Below are experts of layer 5 (counted from 0) of a mixture-of-experts language model. Rows are named router (the router's row for the expert), up (a neuron's input weights, with its number), down (a neuron's output weights, with its number) and show model dimensions 0-191. Each number is 500 + 25 x the weight over its row's rms, rounded and kept within 0 to 999. Numbers have three digits each.
Before each expert's rows: a language model's description of what the expert responds to; "mostly gets" lists some tokens that are sent to it at least half of the time. This comes from a sample of Wikipedia text that the model never trained on.

# expert 9
Description: Prepositions. Prepositions after a noun or verb, introducing a phrase: of, in, to, for, on, by, with, at, from, during.
mostly gets: " in", " to", " for", " with", " on", " of"
router:515535491502515525453519524433496515495492470492512484478485490481492520460469500504506564480467524417423491537523530491492507512531496469487508475558507481520465488466488511491520493530488507524511509513519514490494488468493481493528495505468488462503511543503529512490480502509468527475451488471517514503486515459474475494511476494514515500513565495558508522510509485478493496503492467502509489449521489518480503489472523512513473542515530492564490510532471560492481498466444493474521470516475496497466492493519532491500485460496467520514513484506493507484517524435509501493
up3:502531511537484543513491502496517524533481479481485535496481502537493511471534515514505470469555580514489506497527446500484502508484523491488477543489523493518539510498523481514494498505478474498462548495482554488518512518509529515489528514480495482492519486489454503550550480444487508527518452534496509499498518523495502486460536514503497440477529487514484501453497505542545501470511506493527513536537515492492489489483467501516488478555507512505499485521506475522516484518475491480555523492521556474450483520507529533482486455478535483487473455470495498484509502473522515539
down3:536518456499534502481473495480511477487517516558508475505501480502504582487465454492498509486523469507512489512526504496507487485500478483474556487498539484494472511487459536516496518524528508493475470482549480534496483508515476522518480528490489496479454544525508493447526514494429498493475547495517520470513530492538472515538500518532509520531454542508473483506474474481499480453480507533488502501546507523475484497504475512500518438499510459485452525472517473497504533488511488456476491508539492477497476508488475506534515482522487479504510477520528479522457551503522480466

# expert 19
Description: Common nouns and verbs. Ordinary content-word stems after the, to, a, such as part, end, use, demand, display, policy.
mostly gets: " part", " end", " use", " found", " number", " design"
router:499510451525489530514555531476478462529453461504505483479480511487524483470487522499504542453481531538478475497521498467552514503525532509507504484490518495496481526507540529449483507515470529578508506519508493510459506513490511459515492486499498497543471509520491476502488494508485501485505525468536456484507488476492473498507503495522525506536513482537467528466505514522475496507488516529470542498480509505487488519508531536558478537504532486467495522511501503529481483489490457529529485527479488497499471470439506442476488451484506520501447507492450527470457506472530472501
up1:506486494502507535469491505483459495514475502479483479490480501513502510491494488479508497505537532483501477477477519458485522514497515516508508482525529503491489555470495496501487547453493534487545484511576466518516457503475506490461537548517488464500510469523485479477509506477469548543519466521488518464492490532485478475514487536472517505528524501469473483487481518546537476513488510487558557463527508490546439502559530496519505485484472511471481488464505499507497505480504515519507447539499511495480480513544507482514509499474450513523506466501465461481476503492487455546
down1:539527501474476502477550464502507459502547497495447481482504500493532511498465466481436546510494491508519523486449502495548502512466535480487461507493452511519524458522540518486535466524485478557507491468488478496469547527542531484501521489515514515517485473505515492513497469487511478510552465504466455484479426504500500483535506499453473549524528482497458496506465511524502500492520535500557491470522476487466501468481519490520496522508494491493484476505477486482532483556513505499483535504486520506436488514491499503472467510487495507487522506486500525494501500478481520510

# expert 8
Description: Institution name heads. Final head words of proper names for institutions, places and honours, after a modifier, such as University, Street, Award, Museum, Office.
mostly gets: " Award", " Championship", " Center", "idae", " Museum", " House"
router:521559478479533525506504523507474510515469465475550463461485519480493487458513518470510507485458513534457510502517492476510518526475520496505477450474515518482489489508530505467514544489468563523492459516505467488447513511466493506492492474533490485556487514517516520485475505518486469508489474485459513515516548461468462509481439491517457515503500488528447528517517530503489490501449501494496544465516503488452484527480501530545490527500538517516477506499509536505511473497462472494515521519477555527523493474486519465482522475487488508504470510489499479461520503490519458486
up1:487505529481492500494521468546506512521460496511519497485502511510516526458536464520509489453533536506468450521488452472432534509440544520468478454467493537515480484489505521472493533460461510518514464516473477498527495514496530487486515524514513516500463501515472497506504507463514482488485510498514498481532518478474503490511483473509465448484507515500476513485508527491516495494485493488471532448536510487517536480521514480471492523529490553522529455530528543473509490542442501498546531530468516479496521536491526461480464498543507485474475512479482511482451509493501494519
down1:485539524476544510516516490513481475519528521532501509532481476511539500520501490495536512478493469537517536467503490493529522516534468490481505550489495493497556568475517496532479532535543461527504478493522498488469487477469487514534524497457503542509546481510496479501487492467541472546530503493454469510485538518543522520483482501511488510502465508495506461523485478515426461519519494490512522506537490545515494528499493482457488497521463507471472526485503468482519516484546517489508524491562506522519485478537507508514525521527503529499467527507467479490482509448487514527

# expert 16
Description: Word-initial capital letters. Single capital letters or short caps starting a word, often after line breaks or parentheses, e.g. B in Ball, PA in PAVN.
mostly gets: " P", " B", " T", " U", " p", " C"
router:514503475503488464514542500484513464529468471474535446460520504511465474515490526520505530461485514490514504517490495486527499474498501511471506484542525465517536521485485508532511505477472505562486486506506504502491452477473500491473483473534502477477448503516451486445488507513489529523425548524501496527501508499460435516475487469544521497486519483564514482479518487470440525544501499521502528504528524501488506543518501512505472493481518547502489502516516491523485476468474461485508465525456488518511467502498508496473488474493504500496478501489484528459484528496545466465
up3:518484456498515517525473469515517507512483528476513449485481471539486502483530505489509505496503490494499504493480469487529542483503464527481558522508543507523513523548525487514500472530536505499482495502484476523526494507510522522483500452536513504534501530516462467540469479498532497529481493498512491494523474497514462541482466455509520530522465483534497522485479478510439461480485495531489496463475506529483459517495478547501499515486497506469499497485517549487539562521486502530507544553453461499499494501531480416485499498470474532500498486559531507520492506516518510484
down3:484525534544516518535485490500565503482452495528540454492519511524529511518469509504535531498493493513482491471487524540502486539492505493497461521487527517508489520541504501485524504464482482465509489514495501507528449478507516472528527508489510535533544473474461469524467483530490527488480467503500518512510492510557475503511554491466479526495466465480421500500512508487507518528462519502428516486503465461485526491506514510478474552525497523516505517547496475506549503466501487508451455500497498479489482467520483487531453478453493488510515478510482515519510472494499508522

# expert 6
Description: Word-initial lowercase pieces. Opening lowercase fragments of longer common words, often species or technical terms: c, co, do, ex, cent(ipede), cock(roach), ty(pographer), plus months.
mostly gets: " c", " co", " do", " b", " me", " ex"
router:505511485494494503522521529421475482493477452483547476456488462461444505465465523515458515529507515496493445511531519499514510535507517504514535477503501505510460490486505519501454488487468517527503504505516526505464527512444509508522488481497532494531486483527496488486509504512517507508499542484484446515498516448450478508484506437526494522458535517523481500485527511483493525529522491513498499494486538537484480510548525508498504477532507511481502498449499492511491466481464484472500513569531469521527508504471536478474481485452515489463501457507481485460520486501492458481
up3:514467512493523455487533504527488447534507472499521498456558474506504517515517504441507550537521507507519530523501548521488483545494473492469526511487515519507469533498510521530481481487502511486466519519483465460471520506542520454483511466468504523487524501476495527547495555510455521540482477493492469547492514533464563499522507467472501513483493486474477542503489485490487518478472513525471501490483482445517507477508523506513444462522490477488529512547520465481490467484513501525462509478449501504499486517516503543494504468512505477501510542498542508516504523497500484476
down3:499492492485490429518495460497485540505514554476554491517478506468503492503504517518493504522483492488472476485495509516520442523512528503472488492493499480459464479512485483464514526493474485532492447493507488508476474498447494475511477485498502488526545486497522512453535544529545479523527498463526464511526539488541523502485514514524507448470503512539486470545499496566492498516480532542521475485532445521508494486514488504488500521489452487505489471526480556500493534497545454498514488513514489488468514509503517484495563478490530485499511466510533472502506463480516465483

# expert 29
Description: Digits in numbers. Individual digits inside years, dates, scores and coordinates, especially the last digit of a year such as 1985, 1998; also century.
mostly gets: " century", "8", "7", "6", "4", "5"
router:530567499528535499481488495505504501485482483468505481485487495517508462473476543480507523452459528499494536557496519461526554498544496530487525479528506491509493498499496494485465508509452482497485480496502474485482512462478507481500464495530508485495482468516472506478503522520513526465441532485454487477531520479491490517478484481502476502485505493500487541511552498471493511525497492504464474496519513534516509463465475588532465512496524463516487494549475535486463500462513460477505478477489497507520511488429549484470474473470525505473511474470530501489493509497513458506
up3:532492505486503513510453485526536490471505482539414494452487472460545510503498490483521504561490524490504495539458510498437521491517490464536505495501469454506494516476497533509497511554483518500485528497488510532495513473495475474502501505497504490451471500479490483496501516532473528518480507535479543485500491509512499545505467529478536497543485501522482490476486485476488481512486545518491530516522505518493514474484459497519467519504521530436512527457517510501492485490502462487461482494521494540522476474468537489493498538481496518454498481537460474488504488413507504507
down3:484499471457510492489508535481479545526513537491492461546516523474507478524506524547478544471486503533516483516502522485518452535534484482535484456500472564495521512532500509493527539548506536550536532484481493496524499543488536507490452510511452520493531513517500486518502532511485471483516465521437474523503459461548472456485480523529511536513516499493520504522523525472538460491486519485533508501497518484486487507472503500550518535509498502520542494443481497511528498516488496525490495487507549475525518483477488463498505512514510522517494479476488523480534522505462513478

# expert 20
Description: Past-tense narrative verbs. Past-tense verbs and -ed/-ing endings after a subject or "was", often in biographies, such as founded, released, became, transported.
mostly gets: "ed", " had", "ated", " up", " made", " used"
router:518481476534511518467470537478439450489491478487523482449476478499494457443488537457537513468488517471506521487523562441509537512510521514514462456509487512478491515507514518482515569503490532500479535497492502494514478503491469469515478507494482509529456525494507507484545517514464496499494501476494531466535503473506477547493490486487494494537514464502485484474493517478506492508518508527497465481505507474475523512526505521525491497511491515562494520519496488513459492493506456511496485490502508526530509513414501496464452475507521474463478473507468503530514555499495472465
up1:497487504477500441522473486510510491558531481508504501508496499504441493442512501496504487524471484506497510486530462480533501517480458483519529513540497485506441495494483510492500461487520524528494519538518485483510449514525518502484495471474489506437499453510484505460494536494529542520546459520491531560488505516493486505472472464464494519451489479517543504465456494502535533467491535538531491477490498489480519538486539488510512503510491495487482444555502517501493505494534534498477501473516468503525491550477477465541514493488476496503497538482476526477497495535496467468
down1:504486496458443490553535467511492482489487460533525502527502521514502512485490482497491511495500446431478507476500487488509531519512481502492487531530477454515470491480479456560496497572543518537483531477512539461481485480480500556513521464499506488472506500521483493463498495494510525478498525485494508513461461541482544541514438479523488508475473507470489476502487500458550486491464501509509495503527505517504512523536502487503517483540514541516526455488504482493511503461487507553520469509518527502498513514513524474518553514492471497521506499483456462495520536519481486495

# expert 13
Description: Digits and rare letters. Single digits in scores and tables, plus rare consonant pieces inside foreign names, like k, w, z (Zoubkoff, Brawl, Muñoz).
mostly gets: "k", "w", " Jr", "ok", "j", "ew"
router:525539497500497533479468505464494524506488437479516473484554500473534473486501503499532488503487512473438527504484534521507525493496501480507531474488503477506527496507478496501472530482458511536515500525528510469484483496471522506509489465498518487480486523502446531482510552516465462498472536443489523479528510490462505544462449498528472457519539485507498491441521512500477490508525468519452513487498508537484503508525523532501499527514479478511487492514494487539470492522481449499523478553514494499507475493452543482450543514487478518511506486500506476503440523503508451477
up3:513523487529561493509488535519507491506532489481537520498515507496491469487480436500559504520558537497521523524506536516510540497508428503512513507514531485436508499508456518489525539522508508499498489501552473482516478480465493497474453477518521534476488505478457492460474504508484480466487494517503546447491485479459516524492527511536560477483455467512495503505500474526476496489483496524523517512496484517492489513496480431468459496497474491525517482529473500483483505493488455475521554482486553497503474477530504519493545510505483481516510490542480517469490486517495498498
down3:508534523465504530555493458486518497497500526512521460475500504514488477539518504519524498522479509494479521463499511535521484520534435506486490498485519496493534498555530481513505515498481484503494496490542497432540549547479500492510520515535516520487486501500495478522523513521522508561498502519474476500565478467510496493507542550483513484467512490516490486509506497483517496517522508505532511450437486455482515503476548532540533496513518538473539478488531468490563486488489510502530451513518521532472494504487490538486480508487544537504490511490541471545496489489484524490

# expert 21
Description: Hyphens and dashes. Hyphens and en dashes in scores, ranges, compounds and list bullets, plus prefixes re, de, un, dis.
mostly gets: "-", "–", " re", " de", " un", " dis"
router:505485509520502463504533536490507470466492483517531499476520484487484479504478501499519500509451517472508526458522513485541531493535471495460506464523531504518510523529522505486501549520465530497526491505532496460488538468479513492496460515476472478542521482513524510469473518514474519488459503466514503553511537490485484501489475447490501471507495487551536527467476542481470483551495486537459500504480492506508536526490504515557473487521493562496438467504524487492509520489511470476517486529498555517522468494453543469510529461492499492479470481501491465497507510504548493469
up3:485481492487463498532496549493502512466545505502509499535530508539512531514466518485481445523482440495471541490498460494514509451506512541503506471451507469523453517528526490492443523499505493512518516466491511466506513524515521520502470478499516449478494507483518458462507485478468497503499496524514496511465496474496443540494514503528484510458501498540512519489504487543474508494472437539497451490541484508482513490520507496535515460444490510534535490552498464528486507505484522472492485505494472484517471508514470489503491501500510518521508456465516541550477478461487470510
down3:510483501500485496486483461513480467506554494492489516542525483512549497539496523485490483463501479494537521545490513485504497531504511474474508510482483534474510451505529513502505469476526530483496457504466518505516493507497490449429473478485518497528475525500533537520517527504479525503536493491497505429510528456503473545463528532498511506501502526511471517505490469526511484489514531526490468504512491498475481561485501475515452514518522503545515500466487495515463517480547518516450493464492503542492517502468480524465477499530436482462445466528472516509497470497494465524

# expert 5
Description: Sports and political nouns. Nouns and adjectives in sports and politics texts, often after a pipe or "the", such as national, Cup, bronze, semi(final), Republican.
mostly gets: " national", " Cup", "final", " social", " politician", " TV"
router:507535474502482513532512538479490520568451489501546464459494475522471443508485517524512538475463505511496519486468494479545514475507503506528487464521499469488435520500493498510515493466462487515493492512472458523461493466468457490509464467493521486498506517462494503492504504481467505529465500502461515533508512488490488508479500459505504516495508511521470520501531498493496486547465523548503516509482511487470480523502486542527495493537531513524472526478477491557444508470502518484517472506491517509532450509492520479496496489470492539458483521442470483469538506454498464466
up0:503460505484530472506500466469488488474488460498469564459483479462534479490475493497517516513483475520476501509470478470521473496506479541536489476495492493482529519520518463521481509515475498504497558522495527468487544460492522516480478494516493477488512531524519469450525498467536522512533509503507521483492509453517492474505517531520492465545480504513521459496488512500505462467493517507438431489488515498524497529458482488511477506532553516516487462530497488461522493537510472525541525467536503430478460507487512487516493482447494493501485474490504454507500517517518459508
down0:528512490567513504496542519507529539471475527461514494511522452527494497511505547466465517504521461438506511468480481452528564481496497495446532507514495505495497508515495521479486505485461460508521511482508535479480514510492524469490505517504508497505494510460511483512469522500537506509518520503500529494505530483448447516498427516526517530526505479489475501534502511483497475514497516517511481475496472499521505483477505486513528487516462502470503504437548486537528509497508525467521538551506495520485546473515491542522456518521520517510500523512548531499537518439484493503